config = dict(
    num_hidden_layers=14,
    d_expert=96,
    d_shared_expert=128,
    moe_layers=[0, 1, 2, 3, 4, 5, 6, 7, 8, 9, 10, 11, 12, 13],
    balance_bias=False,
    router_z_loss=0.0001,
    n_groups=8,
    groups_per_token=2,
    vocab_size=6482,
    optimizer='soap_variant',
    beta1=0.95,
    batch_tokens=[32768, 65536],
    max_steps=5444,
)
Below are experts of layer 2 (counted from 0) of a mixture-of-experts language model. Rows are named router (the router's row for the expert), gate (a neuron's input weights, with its number), up (a neuron's input weights, with its number) and show model dimensions 0-127. Each number is 500 + 50 x the weight over its row's rms, rounded and kept within 0 to 999. Numbers have three digits each.
Before each expert's rows: "mostly gets" lists some tokens that are sent to it at least half of the time; "gets" lists some tokens that make up at least twice as much of what it gets as of all text. This comes from a sample of Wikipedia text that the model never trained on. Tokens count by the router's weight.

# expert 39
mostly gets: ".", "'", ").", " but", "\"", " ."
gets: ".", ").", "'", "\".", ".\"", "\""
router:435490548439388469516545571420528507477518450600484484496552470493464496509496431501494496557355482511415525517527485608520475477469489559387480479523534466495542428449477439581501472545498541452507458427497498472505490608509505487425491544405530527472517433550517403496489553460398510474411523518510538427491481499593560490459384493491439424451423564558504600495549493530436488435475
gate0:486437586578452476453638485560512532435474479463516497537476574494446492445513491543501569505458493515455496416523540523462516484528566545409443500471442520449497511538479536516519462562428450481511502575542486572468539522575436483429578427456443434418538554471558495500547585469586489545514480432567367460517434558560492436560524496547516459507357579465521480474521457538473555489402
up0:500534458482573472476565506500532464516501557441478462564470593549494556523590506555450533567424442512452518481496548594451474473575482469486425553418426522355341524466502465551512445507537446448517523522487540560523554497572506498511549493455497451432502515498504477501444492519514411545531463538508454568527441600480398406463449471472468417542457537478549388477539464555439459533423
gate1:480493480519514410497466504468498553478469428489388455484546516489470494504342574451513531501562471524473482514438454420454428548490482456457506422423554430477438525463499555453435489400561492569481541515435510417576466462443507611434572546468583495522435496406556493496550510462552465493507476534401424539539559505479591587480501509538529490600491577510489505478432566504492567526442
up1:459461506452510434457470492424485517494488475523424438501585549456484479456402525456520568533583458507463481441454469435511479520478481416478491464473519435490366491476484490465404507474565446609526573518412484495525478513528513559459555497478583485544424456459554484501553543476577440473527493590418430495476630532458598612493521527513555484587487573496461523468408544521502613503477
gate2:540494598501471464489525530424469523492500495548393431503451500467538473537489507366518501370493431425479454542596475603552444545442516575498427534540519556429427470429506510576484441525509489499494459566518527517557507533460525432438589484541482471599528418480406527465495441583519523523529500444523463409523548470489532542581457464411441385515449509473490510526541455521577505460470
up2:499567469494503566547483412532555533503496568482520535489399455463539523571562457611416572502503533548408482555487519397446477562581457535517473488448441466495625484489477500459483486522452494463510539440461481427433501501513460445534613540541468407506575515529522445408452557493528472382541568545444458490546556537520556455501572512543407499479577530474536547500500543592464551421475

# expert 28
mostly gets: " who", "°N", " air", " ad", " ret", " exper"
gets: "-", " ", "–", " K", " t", " United"
router:435433534442470579449554572487554578457470456538563544477483405545546502481520454572525445562466428495460461567587526588491435560461526548464431540435555460566540472449442453546468436574549569562567460452458548531567553553465591465454546559472552496443438488503559460460529461511440452426438556511563521444518431541552424472535455476454485419470483469565491554527540525481430553518558
gate0:503516515532411494541503510472508547499584541473457550458504516431552473540574467510525553565510539394522505495458479464453517487511480412612553488507527492473499543480543555521538519470445457577590552506512554587480475481480519611329580521547541449518510476604568596397528528449509480535405566517524510545599531517512422570505388507475502533502527482505534524444497561482511621462511
up0:504474519519565521455452454454465497518442560480424488418550495517407431535537419559502541567504543530592551551385393451576438512506488542537484523494544571436525552567586532575583458551471555561439436485526555526444491420557531588459622518528526483545546462531537490467476469562442510467466603572581520456516530531477506524467495473475483476525491483554544502357457435490453480496467
gate1:414485474484545484522458472425435478471489384456464539503489458558485368516571433450447526547522549499518589453553512429432442629450480612514516490419552464620531532527500505549504473563482529411456434454433462494405440512448547495488462536578520514553512422606467480567505458504479432488441530485512476547538443491493478520540510498579543428560419484534432472497429528500503454501457
up1:544432513503525480421512533478595467468522496474496537595581447511532591550541575516472521422476462427464567482502530507544547466556524375511554424593512489476534409451552539484489443500575532522536504552496494503507531482492433427494482492544513436407566420489502562365393496594542486520419531581557491573516548489498447532540542599487583521578540465501539499514501529587431474512516
gate2:529455487482456474544540443469515388534491522471459426469515414468488548529572507523628434458460452553481541554539557487598561568458502522600448499604577474509505536481438432455481528458579542459474403384523506553471565498478480520447465498589581485477507326577494556482519526501517498502463513418551522526502426405543477568517492496528470575513502509522494487511504563415444512497515
up2:489454516433499503570509582554521509512502491464511610538482576528520481395409464596466569464488527462494523550513486523482523424491482559426532498431454459427525502432560410632487536528467386541481474504559471418581430483578447467487503422410424535495492516505516551570469518493524490527499541563469471541520546578564576448514482515501585392462565483517487550424484378525485517533508

# expert 44
mostly gets: " ind", " Ind", " fund", " million", " boy", " dev"
gets: " \"", " He", "19", " In", " not", " The"
router:439441534449464571454537563479561581457478438561573562487492418573546512471515460568535434577446454492460459573560512569486438559466542543460430533446561475560541462446437461531457428553546574559568453436448534535554554548456568470455539552457558495446445488507557448439541453498430439426433572512552553436537444550546433473548456470445506434478486495559496560540533536477443553523562
gate0:391514588502482534534524551472511454559519484455547587460452425471455456489566507455524480550574537511491534552595486401478534503549486467544628519445521333503525548493507471502522449529393528653523456484484473539487412507572513496533503528529536499557546457503526407540503535490606534462518525543540528451514531459466549444485388490489506420534516468492484506496603475407495493430453
up0:529450455489487505521475482559456532518588404495427427565508467429592505456456493419555459522470383393550531424445505512518493561488475501447483539490611494520492449400496499460425418443580459471447511471572528466481559438468524439479427370441533540495457500506513503444552507580496389472499486535534520583550493527486509564600580556529505517464479434502561536452407507524504490485554
gate1:473438503565470546474529455509520561522565451549508518531499440533538488528524428545533455458506525474412540510491460533482484551498496444534427480631488498516496546438468524572485588538478565559527380492392488492451498381444526526521560546488545499414548573474501474497568473419501392520499470476519491505493471588421546419568533420422443566498457482435503596449539451598489521584589
up1:486460523480429542473542478577495473487554537482474382425435460503541555516626465580526527439506530477464581508514509445545386504607567458546513524459409473511539567517485516483476570480570604487464463532504557478555401450421568507525516453464563535480527550522472452469514439426503496495479448499530400539403560570495611439458504497524426510469523458542516474538496369509526458506554
gate2:454483493513451526451559503553517509487533461391397519538573477683558455473465481520509489478479470440444506562516430532542513410476499534427383479379560507552573481517466501489617479529500552553452533539566454473569501422540500508485536566419546492513447530485471519467510531438496562526463601436583522441491445533491501598547491512546470547474452425565452584538543465504523508482538
up2:546557561445465475491474445466575442518502482436503480469491493647468453450522464471495537505479471567492538560476450516542468467496517410463498405589438485507469475512548501558495523617474614452614421552520552518421463536477409523571511430511581498447504564470529466467466470476559417496510457511460487520546400435592500513485479614528432443592437536483528525580513478480577499445513

# expert 31
mostly gets: " high", " pl", " town", " inter", " head", " sk"
gets: " ", " b", "19", " and", "0", "20"
router:435439531454456572446540561479552574457486442562576556489488425560546510470516459573530446576448443488464452563580515570483440563470543548460419540451554464567549465451444458538464437557548559560572454444443539533552555551457572472447537548447550503441440488508559450443536450494436439432453560524560546438526437549548429468549447465443501428466486493551487555544539532476430556519565
gate0:508595470486465455530509558436565503493481411458475451540615473590513612459493531530536522488438436505483480638465487528514385561558411495513491557526520525485522498465437491478517460489463538419489370495468484537537501542620464455492483495490559509528496456385458482506503478478552467454489517522587576488526512584457434484548496561525505398565466581446475509434566483424499475407545
up0:508571392501531499577529574491537508481535412471554466544524475601467501483465521478533471488520541454555546554529552548554412502653550518481508537551472449474487602504451465519452369479591568492449514541416515509626448465510442414576486492509481579492540505533482496495491508534483542460532499523561479611547540541513527518530513452532488525460461567493599601499466463406458598485503
gate1:522519593524527491486572583531516557467510508580458476520494492570549458478470544489471494599469534487478452525519550558491383485498518551510524510444449401522532587498493494393501512684510526488500504514449540555553410585514446483450412523499579402519441543527491487457430452508541586561416601440434513449464431540516509419488481521509486480432497418458463511578498486428471535496455
up1:598551572525513543425456430449477501422528456561408479451486547483515482439458406431520531501504491549499566527433506469497482563471458531437450490471516447497465492522504555452484485515615485454496460431521557534543517502615510457461559481440630430368484561499491554504436451419532553601472536529365492519437563503501440474504511539466557384453493480543489504562434471527546488472482
gate2:433447554459459518455496498342549465507538488594537587487523509474471506425444381546433428464460486511479469457544403456524530553451506512467451433516458531473465505534482387501443449520415552520465355520490496602462501559551523554488471427426516518485540408564520510466578488474490475568452546543475432489565515461478472472466508555492475542495489447485584531511505519543414455414586
up2:549503449506531522433371533548502417544579368514481479521489565588626558594440450462521404484556508490487391517462448488525584520494534555478519451503455549493413487436521537508550480540507401453445547470542584495491504462583529515456475437475440559515518528549472570450520466443439449510507536540483476514515443531550466559516538582513468466516477560462504491481502600501427595407484

# expert 8
mostly gets: "ova", "atory", "ator", "ector", "hemat", "ization"
gets: "or", "on", "ion", "al", "id", "ar"
router:427454598451480521497542526459509613467474468536508570459468424574523585517491462582532395605492474438459474538596507543404497565460549500512451572404508459526532487467433433500510449592497531566547475446418474504565509549431533479445498567486551498444456479544592470452517442440438460441444527467471518443536460574502457452512495454481503517535446464550528517567555557483448550567604
gate0:506448435492505439486507505499469489473534457482499426431487542478557496614400411544564482511438611558405530520463482437439435511546421515532557486532505475463473546374468449505446479473467454461427497483531533422468500447479557525412474637536525522438436347504555465475417543458477539490538487507498582521570431572446444552550558441537505509463439491465505530493535452492467525549525
up0:510553528529441627511480522488572498530546525455536543546526397481472477404582594467436501453560472489596501464599506541518532542565544432494542460482511484505483486568533549525553525532563553564481478481484534571497457483517449447553580382455480473503532573559378529594569494556511377518457537492501493480517623453514534443414514514455503449486573452563516541504463572482514510427498
gate1:429550529541496518496466513542523533484422456443545575456492550450477483501425533536493389607436546430482600556528508558516548493442437496485465397440496530512448505395459436478544434458491469511467475501431456459409516509495522494368446435534580440519511453553535465502511581452463434563530511421551492512535573602592482555509484451437563604474497452545490533501410516471525460465521
up1:520593544484422523462509606512496454497461458417585562434506493455466489524485527508462398555487500470518586561524540529521574509525458497531478407524501548496508571437456465544550476421561389519478496518407479418438527502505414487389465490539519452484498484614467445521593530415494428525550524423560451463534461587554513505547475498415606540496536482564505491477441478404474451508454
gate2:524444512514520500542511586433492527558498502445546559528516523511507452555520411526503349623540515522541643516600500497384469535446582490486505526448434456515468499454506454550519440566458413472501481473482490484480503482471476504425554534497485464534470465491577516574469533447567488484475500432425364570491529416410435516609511505574506532532450530527581424505476466516467546548515
up2:491551482477449522471489412564461481472539483546453426462496528466497510476483578425489640385486442510469377482406488533567527487551434511553435468569531540436527525501479534480483576426538563511499498550534488496501508495540517508603416493514526548481546510503411451427555479528423543533477529592569650457536511572589561497378466515459542475497535483499481603472507496501475444452491

# expert 46
mostly gets: " when", "\",", " although", "Species", " .", " but"
gets: ",", " (", " |", " was", ";", " were"
router:434415494496460561452530560514577541461499450547557528421551397563522488426462410561516448528502459500501392511538495550485401571458502595458489558464580441535491445466457505530469452576605542511537446467415455566538533591474615519463494552447524504478480422476531487429492520502461504452434543542570510477518444545519478424531445526513471383481524464512509606525493462480400494523492
gate0:458608485449544449451396439453523457532484458510443596477512451516524487477483506603547456488469510529441461422516554449501418510483476570527526551434551419494534434506566599361593538526465556502556427557502510562589541516503493523473537455532450533500514501519572491455453491474482521597465539450521571496553501546565565459581497520425460466580485528492505390486543495548436394445484
up0:474534504570478511510350458545481444606498504506438543551453526518539425516447395497469590513565489629492517546504471565536429548487479486471534527477542441562488487505411510615527513443469514531493527539557592543459580470485459509413509506439534499576432538415495476550580500504495528581550411439495531444508444536497469557557446509488490510437496497650476442506520546471432475499443
gate1:635536466514470593491492512427475469490517505525526463503499479471505434634561515521554518521486480479507478473586447452445484440489532438556470534571502559472514524508437562543479485477538531545472412530546511449610388535627491565548600455524467491561480535478555527522628477571520529541356431462526482538519512600419524525492446465469517462481555435557519401471470491502480494507484
up1:412511443489556413477477496522512453531483493478549443455536477448574543386374491446510516584541497402500444598500391535520532547495420424511534533430495477508512521592531408483475469464523600520495471376434542525514405555506491423501541455499533564502488452502501483550529513466532493453592565463487541520507462605549489427390476567520530484509470512428487450534481438548531504428477
gate2:453482406527514513546551472434418532545512529515549578467535520456479574451561500428545460479456407541455563522564475479530419553483515422546466444451513428489506568539549607413461464427507461434569461419459572605498426486563420519485533485623470574489500463508526501508510493396546533480547526481455537563502517565523576554503497474515588494528537428546550517465501432535547594512570
up2:526522578441539533460474528557535434520571538460430514468480473542522497515418458628503500465516587519558467550449521492423566402480464569407490503506487589511504431423422416547516528572535578559519557456526425390457607513454580505515531511442450389490480530451506489496498498543507480508468461511461433466532523407475398463502492545430449555472426531430448467511496543472437443548472

# expert 26
mostly gets: " new", " sk", " production", " same", " After", " Rec"
gets: "1", " M", "19", " S", "20", " which"
router:433439531457453575452536569481559586462483439553577570490491415575547510480523451569529427565447443493467463563577513566480444559466550548463431537454546475568548463441437465535458431559543576564572458445442531530557555549457568467450535551446551490440435478507552445445546458497437445423459555515556532438526444546545441474545439465450498429481482494556489561539536534481449567525564
gate0:388481533549507466499581492463468538486531536445442473453460440479560561552424420436568478591478561500444499484585458464424522506592536570566546434505443482501473453547462498524569444631493514535595522428573518492523592501467503510458455528394473465540433456573521424437559396451532554496487515532456437406533467473415483477499489528510518451476490462498517486531542476600510508584466
up0:484516462525454566554487566491485602558529566457514556493526531425523564495554489429482513459390547430408499422482402507624525508475513544467403572521466489505480387517509532517494494444554459520498626489458573498468408415464494462440454394505501475514529526570552564499429513496438497473451462505520508503418572518482478410600498505553592478540556517441438509528570560472473499493489
gate1:536494468497419449512457439516535509540483511457402488528479461572421568498515435495455493496456463478493577457480569476503446516468467463489446508490484550413563471457458494500568441519456496539495483522490551433513464597524455549474468521481488531462541503589459461437499632535405552394401526440586651429557472591587562444520506484522383410496518525485516564492470474432483436473469
up1:508470575489520545513429560509479492418523509432505521502561532541442469519490503440439473524524493517456516493428543434549489571481488483538487435434490483507490562541492490519427502614504544526468501529567528571491434524469504460539530470435493456401458444405591463448537423488505489578533571576426489567596622482385550448560466599479408549506537515582576541416446456508551505553575
gate2:551504432590505511519540460444462603436542467482556450584567483457522501473562468456588408533559457513492507587551569474482542522557543467503437459480622432539426429509488509561534439480471478545509486401551435515384473444520417564474583540477497581509366597536537505504473429505476479436483431457416504497511517492565468421530461475453469519511528514542588443513533481494519526498539
up2:498468491545440489540534460481430491524440525484545629508475496457451524615488561496488496545480582500523528547502546544454494475501467560495489435402481463540498568453517460551506560584425454525464525596416481443568469451609504509538522486468484566475552524436554498457493507510483478514549607561567486460485450511420497604385466516518471428542530420449457437554473566412461385493408

# expert 17
mostly gets: " ", " qual", " contin", " tw"
gets: " ", "–", " t", " qual", " contin", " tw"
router:470473528497440574446495567419504547468499419609560517546507362553542486502555477548483455541448466537471402532544535544521451536444519591498429554402509487543531473436475457592480484529568614544543465491472479529531540596517545511468512571471531525490403513481556488443556442520491458392428563497538507468498411503532428412589459488471508444445499504529503524588514536514471528546591
gate0:500556625569419480424482525430562508401476439484470437468542509375454524523476464526574540501472508532518498456510492528490465514466486452457552526460433479570557548497527467445466503439503565470517482426617414573491550480457476448379524471454515543500564533532555520466505530543490482511361476516423529540453488500629475505557446444482461480581420513523463539590436504544462592474506
up0:435587517516448501519459443570523564457587578515554482517513542486593470570502555574441474454541426407469469471587387530519468445486534357539430477495488559465475490527511495502485504449450538543542489519505433418495504556476439472436495516565439577515503545618472486541505500502504463465411398463516396501530530528454540543506582535439540489466530527465457532457468620502396483500451
gate1:446481575518481451508484525482467555481449453515466507456515424545517437514482509595510518539467487510486473471499491386447606621488466602519547452484505521569525520527433579562476522442499538504505408503496474450524460520578481458442542532434462438493506609426485480480446479435507472536369524399522550492556510566538430504508460438537510319525444434496448423530473481485479528574438
up1:532535359516490488530438450540565541470590526461511457500416502532571445494539461483445457445495505436554473424623453511477448493491583446506474523522451450504490552475532447510485476515504525505487540518519492441554554433418523507403534344506410448499507399561551504493537529509503527456593446639559436527481512483469587485515539523531533486423478506484447583475437536474406426486521
gate2:586541449518522466556500441538439427570455534483514527554554480438478554542458588445425495436471554533495528512540482586473524449480509557449535468447429568542420515497468513514429482464492576467571378590428525542480531517437432620448574564456459487520473526642457508443469507503442466521453428497510489444571490462494490456530471487584469496508548542458464536516469433392455423437449
up2:428517552471538536510437431442457555531489540503502439405565509487511460537520512414577485590615512417496561477551571438516563499554468514560539558538553565558522493380410529520400566627461488513588525502421505530468490501506545405524448440465494498523481521405527548541451484467539506456476478419537461456473393472464485592482469496493485480554444516548599435458540463524478522482496

# expert 24
mostly gets: " home", " inv", " person", " term", " son", " employ"
gets: " was", " B", " were", "18", " an", " had"
router:438437524454465561449536562482554592459475437556567563486489419557541508477514462570528439571450450492470459575558509579476440555463541549461427533455556469565543461445433467537459421559547567561563447440436531537557558554465564472456554556453553509443442498501549446440545457509433431430437554515547547436526442551541431477555451467453490434472481495556494550551545531469430559515574
gate0:434430475467499511532412487524522568528565483594546541611479437490521476530525418522581353497483518583540599594565455513567505519529462502480440486452491562468450495521530500507509470560503495549486493491483414567481581509530417591522464470575564512470601565511496441454484429480568440518520424515507539524468478632474510539466533498536480480571466510572405522526599443536460526479541
up0:471482489514531586394503460490443471534400491530510534463476505514445532480536511406363479504574394529556515470509471509533427449473613526550563501455442412549413446496494473484456516445510579477519493537477568454478441462522462483426552567479525518604391465456441482567502454459541549536481581551573543472540582412561515423481461528509484496567459404485477495551519542450555533565489
gate1:459517594463516464457478551426469487531507572540442516494508497496540533453449537517573522462416472524428535454547529508393499483599480389555507512512441536528508514574547513533431476576533576534523555424573549451518526495493458535439570568377528468483483559520547484567466506452456457328431470539463498444472397549505514475524595564569434445483537516514506484505493469474464513602575
up1:586488466512473518458461525400412483486508458669516563507537492615472469446542595554541413464472590442505534492489480458485510451500547454511511523480480457487399509480547550567498535502478548485457404501552465487361381546536510492513527395505413492428493488466496487535556554567514459554521569496452477508508533402518589485483454511554518556472422494522572465551467461513493461494584
gate2:452442490385507474446507581518488555458411482578506404473461503607468571503469491541441566564470550485446492462444504468466465610531442532443489544514464475438430501518432486537471573483589427439513502540474482502458543563493558493487544558457512554476403497596548584441552486550538566536512485625498611492496475506480512607477490518541423479500519480578501509588559519499507472567418
up2:537554549549508481542436514506529497407499483515547492504486515482529497575505450569503467518564537551536425477598478556547484503501504515503515514479502515479600601504521507458498485522531517566462561530487583410462526510595474484493544523625609438527427478463583512540478636509473529455482348540518520529557475591502480601531464492421587574548467497560568535449513563418520540564433

# expert 29
mostly gets: " both", " Sub", " Mel", "–present", " resp", " rec"
gets: "19", "20", " It", " M", "1", " other"
router:450434536456466565454534566478550573454477440564574563484482425557548508472517460570529440564444450490462457580563511570482439563467540541455426535446544465564546469449444463535453429558542575553572461436443535534559553549464568468456551549443555501443443493507561454437545454501445440422438570516565550430530445549541425471546452462451496431476476499553497549547543533468430561515565
gate0:505529495453539500532561449516491631494529601480535480524587470593553470533452477559539487566444571542410495492542460523535511478484479518516596520566429458599546440564492480557441463529460558503655454471515413463587432532441507464539506547480565552537447516531422550523494515604521516490426551513548458471449490484556476395472518478487496447541580491475437521548544506422456564436541
up0:468519444491418563496534379476541463528515445470567553490570507471524523507469452474454484442533363542524507547650469529423464486515550486551539402594471437488573406491484519502497527459443510495511589533441530529480450499548445455481377432529547529453521555503510459573515554481625476502493505571559484568475491451616532485514449496403495526559489517466484555437519471486499434466572
gate1:497534484526477536473509537482496516460473515613491478520523556547449501596557482450554481531563534552429530427566481514466453467513430357510424526561542559529503563416445538527462522599557484531613540419570528495494589546499564512528441513515590504503487573525553553465541440510602492432466555580500480442418466559569536548511602484433489527554533522495478488576532530444463459569571
up1:538519476549459589520497505556586521497396484488456495536518540426517540559475526569493572568510448477490532573451500560538537541470475546501515446507511623571514529622519457509429446477537570504500428445453483523517507533533468528526475446516446506492478510499436474569564466548437442593455431586473518417594496516399499526517529653541520576503533536483492538522553452470383502491378
gate2:547491400537464561518568528395612620515513441534470491474588443579609510479524457553459515500443492526495487515533515521489451500445418504434481504486496461537505610421421558458521536469482500543599514463453498506430427431556538440511487583511496543531482454509542530408420564594531536582409528567492525444510509615496528500442565563518489465538472493525490492542446582483534515553490
up2:579477506425470561499595503537573480465487512508509520453454592488541453612511517509489555509514489385351491498551529490532462450456456508427623488571413495541415494468575497456452487517578501532517570529441539560549466567477533488404544459574504457498519416431484448528511467525555456457528473535473557436457400448498454525489548544471430478549526482525489481422499553584394472533478

# expert 16
mostly gets: "\n\n", "==", ".\n\n", "==\n", "===", " |\n\n"
gets: ".\n\n", "\n\n", "==", " =\n\n", " |\n\n", ")\n\n"
router:490418558435400557440511564487503525527534493562480530478440449534480537525543424533489470549500467456500475512527540590515422522471477509427440495481528424493611454457420437577404416543446536564594498526438482489530569480452565473451503484466458513486489466467514428402538504475470435450426568462541485468511455502557381538600497507530489395470505497493457576542533509553382512483598
gate0:540531573466440530532546560466549483423515568562463522461433490549553538481441511568688598524453456564515437453547528513473542466425406436534393511485556463521426523428493490459554496458476524571544440470471491451400540449583489503483415449522460516452570416459596488536561498418450534490494527419480518481483491537505441521524488537548461528512443479449453428482480453514518528455574
up0:457498463527492437478443530504448491451486439449552441546585489420493458510543495527299415460501550487489590563477509514567497554603572506456554444475447540522554538563480501572503541489505494444433539536500514547591490520387520506497622556479468544511458547554372568493471457565580495518477468583495508542537460468489542503515454521490488395464535498546550539545468528434526466554455
gate1:440461536486475463459431515487556464578434508535476491385533506524500571437495496543440420539562436565456512429556587590502454466429469512475607451516526533528566567463462461447433491534473534521499465487506481472450467503435533474366561503501528436490506517541500387428506435476518579477406522432467467469457534590532444508398494629536513515521465480550409437478461513556518531425469
up1:505461496499503553475470475435420516476489467492530520614547507524492418493508467450517550552426508536432517532384460605576473570573588443417455582491455454469475443517458582569474442458524443562526580470456482543535542559623495517556493488438489524517563452456499549554530559548515467505598533574569482513521448401521583527521490465444502517459466506423523631510498501506492401494461
gate2:503430562473444472463467496471385551532402547458432562518537481472463488453490465437523568453555500528477515428568519488541496467477574416469490475489512548478617531565420500495400523492513560489437502490599549427480469435530461502485576468437498542558492521498518514487457478492521442396466664521545536516373553449502505459559528442587618485489501492493435457452492556456443448460490
up2:511541479441559511554597508422641439459498412545588469469534495575499550596443502539551449478536543452491524497418488487556528461489428478600438520431469414465388483492440554450510469468455480456498520522517468531453526491490484541553503529533557416456502513512503506533475463468514522620534512493529501549540575516583485459450489470503381554517579528515603558611541404553443502495486

# expert 36
mostly gets: " Al", " Mon", " will", " Pop", " Ann", " Ser"
gets: " S", " and", "'s", " A", " which", " D"
router:426438537451457571457538556480557572455490437562575560491484414559550512477524453572532441568443440493464451559571511571481442563466541554461420534452551469574541466445432454534465437550550566565569458448442530524551558548459566470447537552448555502444438483506562450454543452503439446431453556522557546429531441552549430463547442463452499435468483489557491555538539533477441564520568
gate0:521539562485529423532564513544537523487497407444503484494523372546489489498528427475546500487404425465423440460549468499461448456516490480564408580458591569416448478447420366547516510450472493455554468471417554566549497431461487431491516483458454504519496438579480525476562500439581556457490428502479512449479482527498467382549539415446475490459480424464532560488506472571405481551533
up0:511499572509472539571563473530501527467481391426505481450473588561599501543584471448590503529572553466499514437453485503465455482401441534428486493538479508425459456566607420494471528555429471423442572474420527529501511468487475438542469542488497407449570464429455443470493556522504541578531504417538423543450463564482475490593490396526504554466491489431470477546456483464439543462596
gate1:582479456558490486546467558441479441565444509507524464516494537507630412415530444554496405556419498521485518538519545487503517463500535465456446501543485484479569477447584525511511429457484392517497520572485452450602429472445526492498557594332538525488480537473526465474631515514520500449429526472527440494488442568468497437442485505433498477547494546565499536465516546563430412421431
up1:535464557547512498524400460406504495428462521482463480491520495583623501527484522453556465539493569561538470569447489492511438487586529409506621462506471542498505496432546508479542599601443519432534500516520449597568491496527464561525558482466545603488446527512489462456469530506403485536524512533482504548563477513575533454413571508468501472462518434423527610488434441461358473553536
gate2:460527412496562470448548536508483555413480543553463502430529526538559500518557489493478469422542513389503476481579520548496468548516510532481559537563463515493454495517437518473495554521451612480478375492452511448494466395456475616499505464474543455501513491413506518404537464395396499509438485527419437454363479466548444450522479515489498405569483471508522564550606542504526403533548
up2:429568507512438487556460475499530550604482503488515476531484585535502581387489531445491527406357472467429525488571430490424625451491547525558569501596555507494569443502367443497451494481501480516443596495464455465580369499480418532488527440483537485520473524526544515535479470439500506552479465538376501480463477466427541564465514437475485455545517526553525500543505514542559520508527

# expert 18
mostly gets: " pre", " fac", " del", " former", " Ol", " North"
gets: " ", " H", " has", " m", " n", " is"
router:440444532456459577448541563480559569450486431564575558486485428561548505479516453554534443566447437491458445556569508582484447552466550546459421532446561471559541463452438467530472430548549572565578442443437536534550559549458574473445544545456557498447438487511560449460537450501440446435436563521560542428533435555541419469543447466453502423468491488550489562542536533475441556518557
gate0:511602444471446502535533505472504557538561544471426538517484453605432582425491529439523405478444518546512451407587545520419453555479504578500513472506518618457506559502532543383462547612582604509401538574515568597491455576522488446562495437517469550546547455487488561530488512513464486477475524515531436511562511453571485532529542501525580455522438510531495588535541439523523518490484
up0:580567592464402477548483499456486437423608493549479455497508374475428494501479491499466456469446567493528521478511523534437562490528593445520466468493456579600576520527460482548498531445473488379521547544558556488592471509501569422561566575508627391477477491522485527526458484506523455509587474502536546583551488568456535520539464582487478523524467513510503461549480542497412473428422
gate1:535420504506431553422528502510477516442506560389400529528514533495523533547463432476491515520534494653463467570557599543547464531525495557492421505505497474486545432485591578490491440538534402499486449490451445396495501597565501455430451498586526460525491448591548423500616483513491413513515584389507449480500530528551497557465528523504456567505502486489462489474527555507555581471434
up1:510555375520459524469475469493522536484441469516548507519420477560470486446579524524593432589407503426435538483518545468457519604531413489533586430579494552435513512459491522492500475455542477463533423533537523551547612450541466519517483587511500506488513533465494582580486499468336470484531471529474459492514473513502486478463372408531566525536434489515444483481416484601423554521527
gate2:497483543486525446416441480536533446611544507531442438511552453577476602488467529514482484523440421520341583507542540565447524538418517458451530421515528460471478524564482499498547482562514465453490442467524513519425456589480568429453601546455434526509420496566508558460544405424612483451451541523471547494480486521480427487457549517577508520512507487546557460545548474499527621505564
up2:481544570450436584539449564508526499497465529444413571481433500517512491600495595453474631564506508530476469493465439551496471528405560507504449468555450568525422423486518540485564426538534517505581494578450550489547433477510503468479423496437486404495536599468463451457560508512525506445515482506489422509549520563536493472527509439461462384473532440503548471618474528529542477474351

# expert 25
mostly gets: "iginal", " Organ", "mad", "sequ", "elop", " Label"
gets: "en", "an", "al", "ian", "am", "el"
router:455459540529497466548546520450526582544471473517470566558528477594555539450435466554457430552460495531399510515543504591492450610514560454438451551384547472563503480510447471492551415537458526479541446463481509532551585565494497467418538538504614541457506559561618413450538506487473469522446542435538514468643466593481468512537506478406473474484480498502504470494516460404482554554535
gate0:580619505550508547568505530441570524500467579510481524545453616554492556509564529523487584437450495534488425521493406545608443534469588543422476513447510489497557434476423610487535498571458481438509530597504491447369440510509493528488454456471487520459516551542482519509503486495463388559426465489486556488469543531590551444490487505469504537577528434514543517553535489386576494551488
up0:446500542495482490498548545522537496509547526496541550486463513438624502504471528493452609459481439532483434634470461584503503466518401405388498528490492523467572419487492562336478499475473550576674451547457544501425445500492546533517522566539517524481480457462471487549460453536532478586425520509528476536517505563543418447561440446533481575490485433559522519533480517477472548501537
gate1:510452476516539500459452592574484498555548582536477466505411484539538524417481482506401422501574465535493524493577559483546489509481559407418543522462479475495466532590400454509489494591503510529570628544520532551490464524491444553570557600571603479440524610572536509484475529480486489505452465406565499547475440534449518484547591428464512485485584479508422518543482509459478489611510
up1:461530595497483480558538392425523511461448463486517499552605532488438484530514530512621502477443529483539532490411420479456522509512490585551475475560498494541544457434581552519518492413489489467503367461488457479494533456458581435416503465446374505555467379497462512514540508506524526511549576570403474409490537457535508487453439535504488564508426569492571519432493543563563494413536
gate2:540454443476503539530510514431413350572551484440526468375541618495575483514515491465506562568455548434429472460620492510517430500538590482512447597487475453480597528534533528538571487441484485523540478630541542505551515493501560549503630474448483520500484482509498462522497463534522561500430445500434487485514475484534503390445489446462488512532581542460515499484583512426509573548523
up2:530527525430493552448542503493535613427501538524522527605512498494428480540475526584512520483438485581590566544486609512447455496431401527509606442514512483524417497466512503443399485500581437524462558447448429446411498483481391465582399502506550423536446567492584505544478572451478490457523553535492506540505568477469551534503490519552510510499461481557565487511427490534500435381469